Weights of a small mixture-of-experts language model, trained from scratch on English Wikipedia.
Size: 8 layers, width 256, 31M parameters.
Training: a variant of Adam for the experts, 381M tokens.
Below are experts of layer 3 (counted from 0) of a mixture-of-experts language model. Rows are named router (the router's row for the expert), gate (a neuron's input weights, with its number), up (a neuron's input weights, with its number), down (a neuron's output weights, with its number) and show model dimensions 0-255. Each number is 128 + 32 x the weight over its row's rms, rounded and kept within 0 to 255.
Before each expert's rows: "comes after" lists some tokens at least twice as common just before its tokens as in all text; "comes before" lists some tokens at least twice as common just after its tokens as in all text. This comes from a sample of Wikipedia text that the model never trained on. Tokens count by the router's weight.

# expert 6
comes after: "\n", " |", " f", " m", " A", ")"
comes before: "|", "-", "==", " the", "===", "The"
router [165 145 117  79 179  82 116 109  83 135 176 137 159 174 110  83  82 115 162 130  94 131 137 105  99 175 153  93  94 169 177 105  81 114 160 166  88  85 135 176  89 168 130 123 123 128 154 132 128  84 112 140 120 167 101 164 157 167 187 123 125 163 158 180 149 180 164 173 167 103  80 113 164 169 150 111 126 151 111 120 104  76  94  87 102 176 161 159 101  79  94  92 111 102  79 150 104 157 165 130  82 155 128  88  74 146 165 173 167 136 118 130  91 176  92 180  86 163  86  90 116 118 169 122 158 125 183 178 179 173  70 121 139  99 152 122 176 118 171 157 107  94 137 102 129 151 121 165  83 178 146 101 104  93 145 100 111 161 131 174 150 107  91 132 181 125  95 105  90 131 111 177 158 167 153  75 171 129  99  93 169 127 127 161 158  98 154 115  79 102 114 173 160 165  95 151 137 129 150 148 172  86 130 151 153 150 101  87 175 149  86 165 152 169 122  91  83 150 120 126 145  90 106 145 150 182 105  94 161  95 147 141  84 158 122 150 167 148 120  90 128 172  96 126 164  94 131  91 182  80  87  90 134 141 138  82]
gate8 [121 170 168 118 127 117 149  78 100 147 135  82 153 107 137  55  39 171 112 121 125 159 163 126 147 113 135 110 137 156  82 105 134 199 136 103 113 108 146 137 123 163  67 145 136 119 126 226 122 107  92 127 155 193  86 183 128 138 128  90  87 121 168 211 105 156 125 102 182  97 166 119 138 131 128 168  92  75 164 152 205 143 172  69 101 132 124 140 106  80 184 114  96 129  92 115 121 136 112 135 142 151 151  95 129 200 135 130 138 126 126  96 148  80 103 122 128 108 119  92 147  99 132  92 205 125 152 143 159 114  93 107 117 129 154 114 177 155 134 114 127 129 158 142 172 120 154  70  78 146 148 140 155 102 168 137 127 203 123 165 149 169 166 104 170 121 133 109 150  92 128 108  92 137 126  89  92  97  62  86  50  80 103 154 183 167 151 131 150 121  64 121  76 154  81 106  62 113 161  58 108 148 135 131 128 188 132 117 152  96 106 124 116 121 178 107 146 120 112 130 165 156 132  87 188 177 121  69 158 118 130 106 130 150 147 150  89 183 107 123 160 135 133  72  90 141 132 163 136 130 150 118 146 157 135 131]
up8 [141 143 135 142  89 140 192 113 154 191 153 112 137  88 118 118  96  68 167 126 175 170 182  84  55 154 130 150 146 139 130 132 125 152 151  89 123 133 165 161 130 128 143 141 166 127 126  98 101 106 103 135 102 167 118 150 122 168  83 164 105 123  96 151 171 144 118  77 106 127 138 148 167  84 101 131 127 112  99 139 154 138 181  96 149 126 154 116 173 133 149 141 208 118  82 139 121  67 144 165 129 200 162 124 120 187 108 153  83 137 128 161 139 144 138  79  83  94 112  94 168 149  99 143 135  98 174 141 130 133 186 137 129 165  89  80 116 101  68 177 162 117 183 140  87 137 130 139 113 181 130 103 166 180 129 134 105 122 142 182 196  86  88 136  80 117 139 158  60 167 155 179 111  57 119 171 109 123 141 125  93  58 198 161  93 171 129  83 180 157  94 116 120  61 112 107 180  84 157 123 149 155 127 158 100 173 134 155 157 114 189 151 155  87 149 147 136 107 144  70 158 122 174 145 156 143 108 130 148 140 129 126 146 135 143 108 141 141 116 174 201 112 126 137 205 144 104 139 142  72 104  91 159 150  66 119]
down8 [121 102 111 139 126 128 186 119 144 119 180 150 121 123 117 105  42 129 132  85 170 104  95 154 107  73  89 120 136 100 164 135  91 182 131 145 160 158 183  71 150  83 120 118 153 151  93  92  94 108 156 155 149  79  94 142 126 145 122 118 143 102  53 115 103 137 106 122 122 120 210 127 103 112 178 110 176 143 107 148 131 136 142 105  94 139 134 217 147 144 129 121 131 117  95 176 105 134 140 115 123 176 116 128 130  95 100  93 123 150 134 118 176 193 158 135 102  88 139 111 133 156 143 151 104  96  93 165 102 121  80 155 125 133 162 123 118 132  99 141 118 109 145  74 132 150 125 141 141  97 120 140 132  64  84 159 168 102 121  99 139 142 123 139  82 168 161 106 110 107 161 158 157 114  71 182  99 157 189 164 135 198  74  88 107 208  69 117 155 112 135 124 158 136 152 147 156 151 102 109  70 140 132 179 106 163 105 223 183 134 208  91 190 178 139 128 212 147 116 130 102 119 115  94 121 154 196 116  97 140 154 117 132 155 172  54 134 139 119 167  89 181  93 183 124 109 196 123 120 158 121 112 136 123 134 113]
gate9 [120 102 126 158 118 186 176 134 163 103 113 114 103  74  89 187 150 113 106 135 168  91 160 162 114 131 145 120 116 184  76  91 123 112 139  59 163 131 144  80 111  78 148 130 144 152 194 101 130 200 144  68 141 100 138 110 132 138 148 116 127 101 132 113 124  92 100 158 132 113 139 162 115 175 149  89  88 130 153 134 158  92 164 161 148 120 105  79 135 136 149 154 108 130 132 111 130 156  89 110 174 158 136 135 155 168 107  96  97  90 118 157 165 101 145  92 112  50 182 116 176 126 162 130 132 159  89 114 140  78 157 144 141 210 129  84 112 176 158  88  96  83 111 177 135 120 103 163 154 152 134 157 120 178  93 173 123 113 152 158 163 146 146  91  79 183 176 231 170  87 129  69 105 150 181 176 104 136 146 193  67 116 137 123  96 147 117 112 152 127 144 174 129 132 161 149 121 114 101 120 134 125  78 132  76 147 134  92  96  98 139  65 109 108 108 165 142  92 138 170 122 105 163 171 163 115 177 166 123 157 135 125 153  69 140  90 101 134 132 124 148 145 173 155  50 179 102 183 119 142 131 151  69 125 177 173]
up9 [153 155 155 108 123  82  93 133  78 161 142 180 119 216 128  95  81  88 148 158 102 130 138 110 113 134 162 145 128 114 153 166 117 122 179 176 105 118 137 181 126 143  27 132 157 122 125 139 144  63 143 179 101 126 111 156 127 153 141 147 131 166 116 140 155 178 189 137 146 153 137 125 126 119 126 139 150 119 138 118  80 143  73 117  89 153 141 163 103 119 127 121 146 159 125 136 155  97 163 147 107 139 171  94  64 131 144 127 151 140 168 137  99 152 100 176 157 173 102 150  91 103 114 131 128 113 170 112 128 173  78  81  99  78 133 132 136 103 115 167 159 126 140  83 167 173 151 125 115 129 151  88 127  57 179 101 167 149  48  91 137  89 136 150 194 129  82  53 124 162 134 222 132  57 100 125 159 123 118  79 151 142 130 124 148 134 147 118  80 109 126 102 128  96 130 120 156 121 162 151 117 103 167 183 185 107 109 157 164 126 125 172 160 139 144 126 112 195 118  96 167 145  55  87  83 123  97 107 145  86 156  87 110 164 172 178 131 116 140 125 121 153  43 112 168 102 144  65 163  94  75 110 164 145  96  74]
down9 [121 102 131 137 136 136 130 156 152 121  99 139 122 125 123 131 134 133 113 119 172 141 145 138 146   0 119 131 122 117 105  80  92 117 109 121 126 139 148  94 197 146 144 128 110 119 130 129 123 137 146 121 135 106 138 123 115 122 149 144 144 114 149 110  55 134 117 140 105 136 255 141  99  91 150  56 125 138 126 152 134 124 128 135 127  49 122 100 112 115 111 110 111 122 126 137 117 119 103 100 114 126 158 132 116 130 134 127 105 130 148 150 138 138 135 125 120  92 145 124 126 137 129 142 128 135 104 114 117  72 143 136 142 136 119 118  81 127 128 119 139 117 133 138 131 120 133 117 150 144 126 142 143 119 140 120 140 109 122 126 149 127 125 113 114 125 144 122 132 129 109 120 155 158 104 138 119 121 120 138 130 141 113 131 122 121 123 110 148 141 124 150 132 132 131 127 107 137 140 127 133 137 102 120 114 143  93 123 237 130 116 111 118 124 103 138 146 116 130 120 121 120 112 127 124 124 138 123   1 117 153 124 144 117 152 116 129  92 124 122 160 105 151 148 124 144 120 145 129 133 125 120 129 126 135 183]
gate10 [129  64 135 173 140 113  78 134 101  96 168  90 100 156 113  81 147 169 108 161 111 159 137 102  88 120  65  66  62 132 123 147 107 107 121  94 144 105 147 137 124  88 129 149 133 150 118  46 143  91  89 131  76  73 105 152 120 174 132 118 113 164 125 143 106 122 155 143 181 160 160  82 132 175 122 127  96 151 172 179 174  98 193  74  48 177 130 137 133 132 147 129 111  81  91 105 122 117 138 128  98 108 186 151 105 141 132 120 158  85  90  72 119 111  82 146  73 122  77 124 144 103 123 145 125 116 139 140 108  99 204 121 117 154 115 142 150  64  98 133  50 118 181  73 122 162 164 189 115 127 185 102 114 168 149 162 161  96  81 151 161 133 149 158 138 121  83  90  92 132 178 139 184  99 153 105 108 133 157 125 207 184 135 194 126 136 107  86 119  83 132 115 112 123 170 114  91  73 101 142  97 130 136 167 145 162 158 164 151 108  87 117  75 136 130 139 103 100 106 106 116 147  87 148 158 173 108  88 146 136 191  88 141  94 129  81 113 109 195 130 109 148 145 110 104  98 140 118 171 121 116  72 123 154 155 149]
up10 [161 155 134 127  96 155 104 153 159 109 124 166 115 151 145 118 139 156 110 117 152 114 110 105 131 177 152 142 130 138 110  64  95  90 139 162 154  93 137 171 106  92 116 132  99 134 116 131 130 111 124 157 101  94 138 184 159 119  98 104 158 122 150 114 134 130 155 152  67 113 124 131 120 145  78 197 136 146 172  65 150 157  89 161 153  78  80 146 105 147 140 163 160 141 100 139 141 125 104 161 136 139 144 124  95 122 145 120 100 124 168 138 169 127 104 147 158  75 131  70 174 161 111 166 156 179 120 137 171 165  98 129 178 100 126 182  84 136 155  77  91  85 123 172 178 150  94 133 116 125 153  79 137 116  92  47 127 157 136  71 101 145  65  84  97 188 110 160  92 120 156  87  45 177 141  99 128 103 117 138 100  45 111 144 136 131 237 109 145  98 151 191 114  83 153 125  89  90  76 106 120 178 109  89  97 164 109 110 104 173 163 147 105 134 112 132  80 158 169 177 129 121 124 143 131 105 164 128  88 108 159 183 110 113 107 112 152 177  74 124 113 157 117  74 141 171 196  61 107 121 158 194  98 126 129 193]
down10 [105  55 166 183 146 140 104 143 117 194 166 119 142 167 122  80 127 123 106 114 131 112  67 133 176  65  65 161 196 117 158  97 153 106 108  80 160 117 109  98 154  86 136 171 153 125 136  79 110  83 166  97 164 131 114 179 118 163 166 125  94  47 182 136 100 168  90 122 105 158 231 161 143 101 181 148 112 184  92 183 116 166 193 155 148  98 152 151 142 181 166 187  95 158 154 170 101 154 125  97 151  96 151 150 107 145 137 171 143 169  70  87 140 116 170 153 214 103 144 108 136 127 143 126 129 142 189 183 127 114 183 109 113 117  98  96  84 108 137 129 152 160 143  84 145 110 113 114  98 133 142 147 145 144 118 170 130 100 129 103 142 153 137 106  97 115 153 119  98 110  65 162 116 144 103 149 162 144 136 109 101 130 112 142 135 153 157  77  63 152 129 104 166 151 131  62 195  72 105 166 119 144  94  91 171 138 114 129 163 128 168  94 122 145 103 134 179 119 127 161 148 116 142 144 114 117 131 136  61 105 109 130 142 189 160 121 142 125 138 103 152 160 126  80 105 105 153 153  72 138 143 120  98 126 190 110]
gate11 [121 144 135  95 115 103 107 145 126  98 128 158 143 127 111 145 135 160 115 144 143 137  69  31  93 151 133 119 129 185  95  98 103 157 122 125 117 121 111 115 120  73 159 186 119 100 130 133 160 141 102 213 120 192  85 180 107 149 113 130  96  77 116 155 108 155 134 179 167 117 129 151 135 149 104 175 125  90 168 128  92 155 143 116 165 127 146 125 109 106 115 198 104 108 105 109 152 137 140 151 161 210 144  89 128 115 123 122 118  97  91  35 118 108 113 117 133  94 112  65 155 169 105 168 145 126 174 108 130 146  92 132  91  71 126 174 162 128 150 119 140 196 114 169 110 119  64 175 124 103 134 133 133 120 128 143 101  92  86 183 131 123 165 143 155 134 140 129  97 152  85 156 181 173 123  84 149  91 103 108 130  61 137 151  33 131 160 108 141 145 126 128 193 141 143 128 122 134 120 179 197 120 149 106 147 117 133 141 147 147 128 204  97  71 103  95  95 151 152 171 125 137 123 128 120 132 178 127  87 172 105 198  89 108  95 142 117 124  70 143 148 117 228 171 171  68 103 136 147  84 144  69  81 139 114  92]
up11 [179 157 140 128 161 163 175  82 144  79 129 115 132 181 155  81 131 107  76 157 144 188 133  98 137 152 202 128 131 141 133 171  76 168  95 101 137 110 108 100 116 119 157  87 141  78 135 184 115 189 110 166 102 145 130 113 105  80 128 108  69 120 119 148 165 158 171 120 136 139  80 176 191 175 120  83 145 118 200 181  92 122 108  53 138  88 132 121 105 134 156 143  98 118 143 152 167 101 166 133 160 136 119 131  99 127 160 139 124 126  35  89 119 122 134 110 133 136 175 137 118 177  90 130 152 109 137  96 154  78 113 121 152 166 113 157 130  96  62 173 123 125 179  76 133 156 156 157 129 198 123 116  98 123 152 151 182 134 112  79 137 119 119 177  93 142 163 177 147 125 172 167 146 124 136 119 137 168 123 119 110 161 136 122 151  71 167 145 143 150 160 140 133 104  89 122 111 171 136  62  84 142 107 146 176 154 125 126 158 159 116 139 167 189 133 121 129 112 160 165 135 108  98 176 112  89 123 138 215 150 136 191 100 156 145  81  58 114  95 115 115  95 134 187  91 137 131 128  69  88  57  72 136  95  93 146]
down11 [141 126 108 107 146 160 134 142  87  92 185 119  77 118 140 115 142 216 166 108 190 141 167 157 114 160 103 124 155  96  89 184 124 104 141  90 132  65 123 144  72 108 157 136  97  58 127 144 143 154 139 102  97 151  79  77  82 120 173 182 141 135 131 100 165 106  79 100  58 126 115 221 146 171 112 188 128 110 106  83 105 168 175 144 146 157 125 226 128 149 144 126  40  96 166 105 109 114 137 135 185 139 115 112  91  96  75 161 125 143 133 135 126 188 151 150 165 109 154  92 107 108 161 175 124  66 128 117 120 130 108 132 157 130 105 104 151 141 118 115 186 162 103 108  90 147 129 139 142  93 162 128 139 128 149  83 159 115  93  79 164 100 105 147 113 127  88 117  62 126  84 189 160 156 153 141 147 173 113 120  76 150 156 113  68 167  48  91 129 128 150 186  99  99  79 149 138  94 118 114  64  78 123 146 115 162 128 153 152 114 101 102 172  86 140 131 135 139  88 184 170 177 105 119 131 168 120 157 101 173  80 110 137 118 111 115 104 128  90 157 136 134  94 169 134  98 123 146 140 135 161 135 111 111 109 112]
gate12 [ 94 152  93  90 125 158  95 218 137  91  92  84 157 151 130 124 144  91  87 128 100 111 131 124 127 174 142  71 127 165  53 139 182 110 124  76 103 117 131 115 112 105 114 121  83 121 186  89 158  92 133 144  93  77 121 191 128 142 170  48 108 104  94 120 122 140 130 155 155 183  81 200 122 115 129 116 142 161 120 143 164 140 141 140 148 161 126 131  61 124 108 124  93 139 160 129 178 133 129 146 111 109 203  51 151 151 145  78 120  74 122 140 195 138 146  88 110 103  50 102  97 116 111 156 126 157 114 134 152 113 111  69 165 167 145 109 116 130 214  82 123  56 150 128 163 162 155 132 130 106 135 142 190 164 167 132 147  72 132 141 153 120 130 103  85 184 127 145 129 173 142 109 168 104 160 140  89 151  90  90 120 110 152 138 109  79 148 114 108  87 155 121 129 141 104  93 132  76 145 189 128 111 168 126 118 123 114 133 190 176 119 190 123 142 161 152  68 157 122 113 136 111 128  99 139 118 160 111 124  96 142  68 139 152 171 140 150 159 113 155 163 183  92 180 114 154 188 177 129 100 172 117 119 147 172  86]
up12 [114 129 120 173 141 108 201 115 146 140 164 139 140 120 159 125 133 154 170 147 151  94 109 148 160 147 130 126 120  78 134 105 118  85 172 130 165  74 127 140 125 115 181 145 103 155 117 107 151  93 149  88 138  99 137  61 183 108  94 170  99 121 119 121 153 113 152  85  95 134  76 144  60 100 152 110 127 137 104 146 117 124 110 159 141 114 125 130 124 141 138 180 136 104 208 151 109 137 158  91  99  56 147 195 155 146 100 168 100 118 212  52 118  77  78 138  91 105 121 141 127 182 133 120 144 121 177  80 176 157 119 127  95 135 150  72 123 169 160 159 118 100 138 152 178 163 122 112 183 162  62 158 113  89 174 152 122 159 182 136 127  62 135 134 142 169 139  81 149 159 108  87 162 113 125 173  94  59 155 178 119 174 138  76 142 144  83 187 140 112  93 158  95  82  98 120  92 141 151 179  90  45 121  86 143 132 158 147  99 119 188 134 108 173 147 119  91 114 124  79 155 133 133 108 160 135  97 123  79  84 107 140 133 104 156 112 117 179 150 114 131 147  86 158 141 155 111 152 163 138  59 204 106 170 137 117]
down12 [134 128 106 223 108 101 131 127 125 118 156 152 198  94 147 139  91 172 110 134 131 119 106  99 106 178 141 176 117 101 109 172 128  97 145 201  78 142 142 123  63 155  75 148  92 158 171 108 121 162  78 171 150  90 133 187 199 154 110 144 171 100 133 140 112  53 119  87 142  83  63 111 121 124 166  80 122 100 124 188  94 146 134 163  76 158 122 150 149  35  63 113 157 134 189 153  71 195 143 119  57 150  79 130 230 143 141 139  57 153 117 126 105 148 122 130 108 101 128 112 108 186 126 135 135 104 151 113 151 160 150 148  78  98 128 100 174 138 111 115 139 129 147 121  92 128 149  81 109 105 112 139  94 131  54 161 113 140  65 149 123 140 161 124 135 135 143 128 162 152  55 167 141 164  94 144 129 144 147 138 107 135  82  96 149 152 105 112 133 119 167 125 165 105 162 130 113 125 120  78 141  86  96 107 173 131 152 164 150 132 179 156 116 155 164 116 157 136 226 153 115 139 117 107 159 114 142 111 162  66 110 143 180  99 127 157 152 161 138 134 123 107 116 139 134  98 147 104 133 150 111 119 148 147 129  86]
gate13 [185  86 135 133 128 100 128 137  90  61 114 131 157 155 157 119 122 131 164  94 148 100 126 155 105 156 122 127 103 121 149 141 145 135 131 156  94 101 127 137  67 117 149 137 196 130 160 148  88  82  89  85 115 113 144 141  95  93 114 113  74 138 103 143 157 116  93 141 112 145 117  92 110 138 120 140 163 122  98 127 118  54 146 128 175 137  67  96 146 149 161 104  73 153  85 142  93 178 114  95  96 139 117 146 127 150 117 133 135 109  89 141 158 198 131 108 103  33 134 159  79  87 119  61 118 162 155 122 136 163  96 104 101 131 213  90 145 129 148 151 102 151 110 144  86 190 141 118 188 187 150 176 126 137 128 125  55 135 101 114  95 166 106  96 201 168 173 114 120 137 138 131 163 142 183 125 128 175 109 160 138 143  88 125 145  94  68 115 103 138 154 130 145 103 151 144 114  84 151 191 180 131  95  74 178  72  60 115 106  95 100 133 139  83 158 144 119 116  95 166 107  98  56  90  80 127  85 129 110 111 163 154 132 122 150 134 112 108 159 113 127 139 123  80 157 110 108 207 195 116 143 105 165 210 118  53]
up13 [157 165 128 132 166 167 126  86 130 136 105 167 113 124  83 203 158 143 141 216 116 178 151 125 102  96 126 149 140 124 189 113 108 113  80 146 128 139  95 132 135  88 123 162  99 156  67  79 162 169 141 107  58 153 125 151 114 183 112 134 119 137 168 101 137 161 199  65 176 113 179 157 152 150 117 161 139 141 166 148 147 145 178 173 121 127 106 134 114 145 174 159 138 131 108  94 140 100 131 134  70 108  90 104 143 169 134 126 107  41 114 108 176 150 157 129 156  84 106 156 120 111 104 161 162 169 168 143  92 102 147 158 107 130 162 159 115 191 161 116 126 111  66  97 171 120 135 101  93  80  69  85 145 127 124 126 174 162 129  92  87 110 183 176 110 169  91 159 150  90 153 166  96 165 118 112 171 174 107 153 158 107 129 103 187 169  94  69 116 210 178 172 125 111  93 143 146 170 142 139  93 124  95 139 157 176 111 163 117 152  96 151 127 101 163 109 146 168 207 141 129 108 132 158 128 165 102 110 136 103 102 116  89 107 122 181 137 102  72 145 120 106 149 154 139 127 127  99  66 177 140 166  63 159 129 142]
down13 [117 130  91 149 142 175 146 120 145 137 142 148 126 151 136  95 161 122 148  93 106 160 144 115 168  81 111 122 128 200  94 152 116 132 113  88  93 215 125  76 147  96 115 157  83 122 138 160 148 230  85 138 136 111 111 111  84 134 131 175 131 125 103  96 121 172 114 100  77 120 172 121 149  97  51 139  93 106 143  83 134 128 127  96 138  97 103 142  84 111  85 155 147  35 163 132 123 159 160 157 144 107 116 135 134 211 129 128 122 145 199 102 162 162 143 163 153  85 192  65 125  79 182 144 151 173 167 125  38 144 151 176 116 151  72 199 152 141 129 139 140 116 106  93 110 157 147 136 158  80 166 197 120 127 142 149 134 132  97  98 187 129 130 103  94 139 161 157 145 122 103 163 162 121  96 189 131 123 108 156 132 168  89 150 130 157 102 136 160 184 129 157 154 114 144 177 112 115  92 140 126 106  81 126 164 112 114 143 207 147 162 157 105 123 149 148 118 156 127  84 104 100  83  91 122 146  96 131  95 120 129 111 128 114 147  76 132 160 106 180 148 121  77 128 101 107 193 104 191 139 150  88 107 188 118 174]
gate14 [127 162 151 145 151 137 100 148 156  93 127 138 205 166 137  82 121  99 132 165 123 158 144 160 118 181 103  84  72 142 147 149  99 164 143 119 144 187 104  87 156 165 136  97  96 134 158 132  96  99  96 109 143 153 123 115 103 141 124 135 136  93 153 144  47 132 148 152 170 170  90 114 121 127 157 127 115 142 133 190 106 135 169 130  88  99 138 164 101 100  93 155 135 190 123  68 142 103 138 139  97 180 154 103 184  88 169 123 172 118 118 124 141 139 111 131 121 122 135 123 114 119 113 123  91 146 117 143 139 136  79  72  92 143  70  96 129 148 191 158  48 104 160 114 168 110 171 116 107 168 162 113 128  99 103  13 152  63 161 140  73  50 100 196 125 106 177 174 142 142 138 129 215 177 113 136 162 144 149 120 129 117 117 136 178 135  90 171 122  51  85 158  82 138 132  80 102 162  64  87 117 149 143 149 104 124  68  91 161 106 128 158 183 163  89 128 100 127  86 146 144 142 148 150  80 162 128 129 163 116 133 113 106 178  52 182 123 117 153 153 141 138 114 117 128 142 121 164 138 129  59 140 168 123 105 134]
up14 [101  92 136  88 109 166  81 116  82 104 125  93  52 108 145 205 161 156 138  93 132 110 154 143  81  92 177 155 141 134 155  87 184 107 136 137  83 132 109 114  99  84 116 165 128 120 141 141 170 105 160 149 116 142 121 100  98 104 146 167 133 119  67 121 158 135 104 137 125 141 125 115 160 184 169  70  91 203 172  93 172 154 100 128 131 130  76 180 142 110 117 136  77 104 104 130  57 176 125 123 188 108 184 121 182 115  96 131 127 148 102 169  84 146 106  81 165 110 110 166 129 145 153 120 116  71 102  89  80 107 112 152 128  85 125  69 116  63  66 150 188 208  84 116 102 147 145 152 143 160 115 106 145 148 119 137  74 167 129 103 154 144 114 136  96 107  83 134 122 131 164 139 139 120 111 104 116 104 156 136 132 161 147 172 110 123 140 109  89 169 169 164 156 106 108 169 198 153 185 173 151  83  85 121 203 128 131 135  93  58 109 143 102 109 177 158 137  98 122 172  80 107 163 140 127 125  82 110 126  74 123 169 103 162 133 123 141 145 106 167 103 117  78 145 104 116  90  87 123 158 106 109  93  55 163 106]
down14 [109  85 114 146  95  94  69 142 113 114 122 156  97  89 136 148 148 135  94  44 108 133 104  88 111  41 157 110 130  80  70 119 117  73 122 161 123 156  95 116 161 132 115 107 103 136 129 162 159  87 149 123 132 158 119 144 112 100 138 186 174 167 110 107  85 113 111  58 153  91 231  73 117 166 139 102 182  99 116 183 146  44 140  97 106  64  96 185 107 136 135 117 109 131 106 193 105 108 132 104 132  38 153  92 132 135 128 123 121 118 103 114  80 184 120 226 105 113 151 120 122 151 122 128 122 147  93 140  80 134 132 134 147 148 153 163 122 130 128 100 130  77 153 205 202 127 132 165 145 120 191 135 115 136 129 131 106 127 122 170  89 105 118 171  86 154 142 166 116 118 150 113 118 156  86 128 173  87 153  77 126 158 164 106 152 134  88 150 152  78 114  61 222 123 135 137 153  91 148 105 137 153 105 130 145  99  99 172 184 156 154 171 156 184 148 108 139 117 137 130 137 134 160 137 145  74 106 138  79 143 162 141  79 123 114  97 141 116 135 109 165 170 166  84  87 149 135 131 133 166 142 149 113 125 120 125]
gate15 [156 130 120  85 119 111 118 153 140  42 117 104 110 172 168 149  74 118 163  79 113 127 162 132 158 122 118 119 147  89 151 126 137 121 187 148  76 127 144 143 163 143 122 106 178 127 161 152 106 117 129 127 128  98 111 117 161 141  90 141 107 126 169 123 171 113  62 124  67  98 100 133 116 139 167 119 121 127 100 128 145 183 123 128 128 151  85 111 111 139 185 168 143 120 139 182  70 149 115 123 160 132 113 128 142 134 121 140 115 134 153 222 106 154  67  66 128 165 166 127 127 115 134 103 114  94 136  62 110 164 123 114 121  73 118 132 121 168 120 162  27 138 126 185  99 158  96  96 192 141 105  68  94  88 123 192 127 198 127 151 156 129 102  67 109 140 112 140  85 166 109 171 135 119 139 148  92 187 155 133 135  88  78 138  66  80 151 102  68 129 116 103 143 122 134 132  79 157 138 139 150 130 186  42 188 135 127  63 120 184 193 150 178 132 147 104  84 116 102 107 170 173 169 127 186 112  90 179  74  98 122 179 125 142 120  72 123 135 149 168 119 142  97 111 143 137  64 117 137 133  97 102 142 135 101 112]
up15 [186 156 131 134 108 150  79  91 131  76  75 125 175 124 108 155  96 140 143 133 140 132  94 144  67 118 134 124 160 120 213 165 146  58 113 139 123  57 140 129 128 106 158 108  86 108 181 126 106  61 168 186 147 135 150 139 110 130 182 145  94 128 183 162 151 138  95  81 102 136 143 119 131 197 105  98 126 169 170  70 142 118 175  66 144 121  98  96  72 131 148 113 136 138 144  73  81  83 139  66 149 112 163 141 117  76  86 117 150 153 117 104  99 164 125 149 123  92 118 124 160  58 117  93 130  89  86  73 140 137 146 107  99 126 156 125 168 112 122 128 106 145 140  77 170 164 124  78  38 126 153  58 140 141 116 102 157 118 121  83  94 132 124 155 126 156 192 170 141 128 176 103 137 136 174 124 109  92 135 105 146 132 136 141 102 103 191 100  99 173 189 146 169  73 130 156  88 165 124 162 159 133 105 179 137 132 136 142 138 141 150 118  98 123 139  90 187 147 108 139 123 140 159 202 143 151 135 127 135 120 147 164  57 116  98  87 168 135 169 138 155 157 148  91 215 127 137 117 163  94 177 102 133 173 125 149]
down15 [175 130 120 126 100 128 147  60 160  48  86 115 149 154 112 126 118 143 140  99 113 141 154 190 113  90 107 141 160  49 173 154 134  55 140 115  60  90 153 104 124  65 150 107  89 106 122 128  69 102 184  86 141 147 143 102 115 127 141 133 147 110 159 121 145  49  91 107 108  89 173 128 136 159 137  93 131 151 140  98 160 107 133 124 115 162 101 147  81 181  99 126 119 178 139  71 132 137 165 114 104 178 117  93 136 106 105 123 113 129  95 151 172 149 126  95 100  60 161 104 133 139  77 121 124  72 113 175 131 142 140 109 132  77 125 116 116 153 131 138 128 108 117 136 162  96  90  94 115 147 106 117 164 109 117 140 119 139 125 136  88 167 106 163 105 154  49 103 116 135 145 145 127 134 139 128 112 140 140 136  73 118 137 164 168 119 105 134 119 127 104 169  79 109 157  94 157 177 134 202 165  48 158  99 104  87 126  74 105 198 165 106 135 240 174 127 141 152  93  80 116 117 118 134  67 103  95 162  76 128 163 160  64 107  93  66 116 116  81 104 194 149  98 172 111 152  68 138 129 158 160 127 159 130  88 118]
gate16 [138 148  88  90  98 150 142 138 168 125 190  83 154 133 155 187  98  94 147 147 123 140 175 118 111 180 117 140  96 154 119 123 106  88 191  20  98 150 124 121 118 108 105 143 138 122 115  92 122 119 144 129 133 110 117 101 171 161 173 111 130 115 138 132 150 120  85 109 113 185  88 106 108 126 104  66 108  80 133 149  88 120 162 152 186 139 148 113 134 136 124 147 108 113 131  93  72 136 124 154 212 169 124 140 145  99 158  63  71  91 163 136 152 114 155 133 129 144 130  85 108 200 115 105 139 108 125 122 125  54  99 175  71  85 198 113 126 122 220 109 133 160 145 157 132 144 147 188 118 167  98 116 142 122 139 147 148  96 101 112 121 189 106 109  99 160 127 196 143 130 196 157  75 119 114 152  95  87 105 136 134  83 189 171  71 145 154 134 110 112 131 182 125 139 101 115 116 133 138 124 149 136 144  75 120 163 134  91  88 146 182 167 157 134 168  66 115 136 178 141 135  72 141 140 102 132 191 122 116 108  68 168  99 115  91 171 195 115 119 146 110 153 150 141 118 126 118 113 182  73  69 152 145 164 109 188]
up16 [ 81 117 100 123 109 161 128 136 136 159 144 117 160 151 159 249 132 103  84 128 157 156 129  91 101 103 140 194 122 146  97 103 123 117 183  80 138 148 106  82  95 142 136 156 121 100  75  91 191 113 110 180 124 128 122 110 152  88 154 129 178 146  75 127 125 139  38 112 105 175 118 154 145 136  79 136 140 170 139 110 123 139 130 136 178 164 143 121 146 133 132 172 121 145 100 114 149 158  85 158 173 149  78 135 139 151 127 107  85 128 137 122 145 107 151 148 111 123 164 134 117 191  50 127 114  93 146 108  92  84 123 135 128 102 153 148  99 106 168  67 123 134 150 176 118 155 123 155 138 151 144 132 144 174  85 171 108  77  99 103 126 185 124  85  90 153 105 173 116 118 150 104 104 176 134 144 121  79  88 111 168  72 216 112  77 128 132 121 166 175 169 101  93 136 168 103 114 171  60 136 157 140 137  61 144 103 135 131  84 122 141 136 148 185 119 100  68 134 184 172 141 101  89 174  72  96 142 120 121 122  73 149  29 137 116  81 188 151 130 144  81 112 143 121 152  96 163 110 146  90 109 143 117 168 115 175]
down16 [123 159 132 153 117 138 161  86 150 164  68 145 130 130 151 164 134 107 150 115 115 132 123  77 137 255 158 128  80 118 142 149 189 127 109 130 119 106 159 136  84 124 118 130 116 132 146 128 194 100 136 123  97 185 105 165 113 121  95 168  70 161 129 141 157 170 175  99 153 115   0 177 175 138 163 188 110 130 133 132 159 139  91 139 132 141 139 124 141 113 100 142 127  87 155 131 107 118 189 119 116 137 113 126 133 117 129 147  99 128 144  92 106 115  90 121 119 149 115 132 129 132  73 128 106 113 103  83 129 199 144 124  88 115 145 111 128 157  98 125 130 117 140 157 106  82 124 132 135 153 134 126 107 120 127 103 101 120 145 141 120 112 108 107 144 123 155 126 135 116  96 120 152 127 147 179 112 133 136 111 144 131 162 125 171 115 154  97 161 121 101 120 108 101 140 113 124 160 168 141 144  96  85 153 139  88 163  66   0  98 132  89 114 139 129 147 152 129 116 122  95 155 104 164 137 138 102 110 255 152 117 104 128 152  73 131 128 224 127 114 111 119  55 153 123 126 125 144 115 113 125 114  89 131 113  73]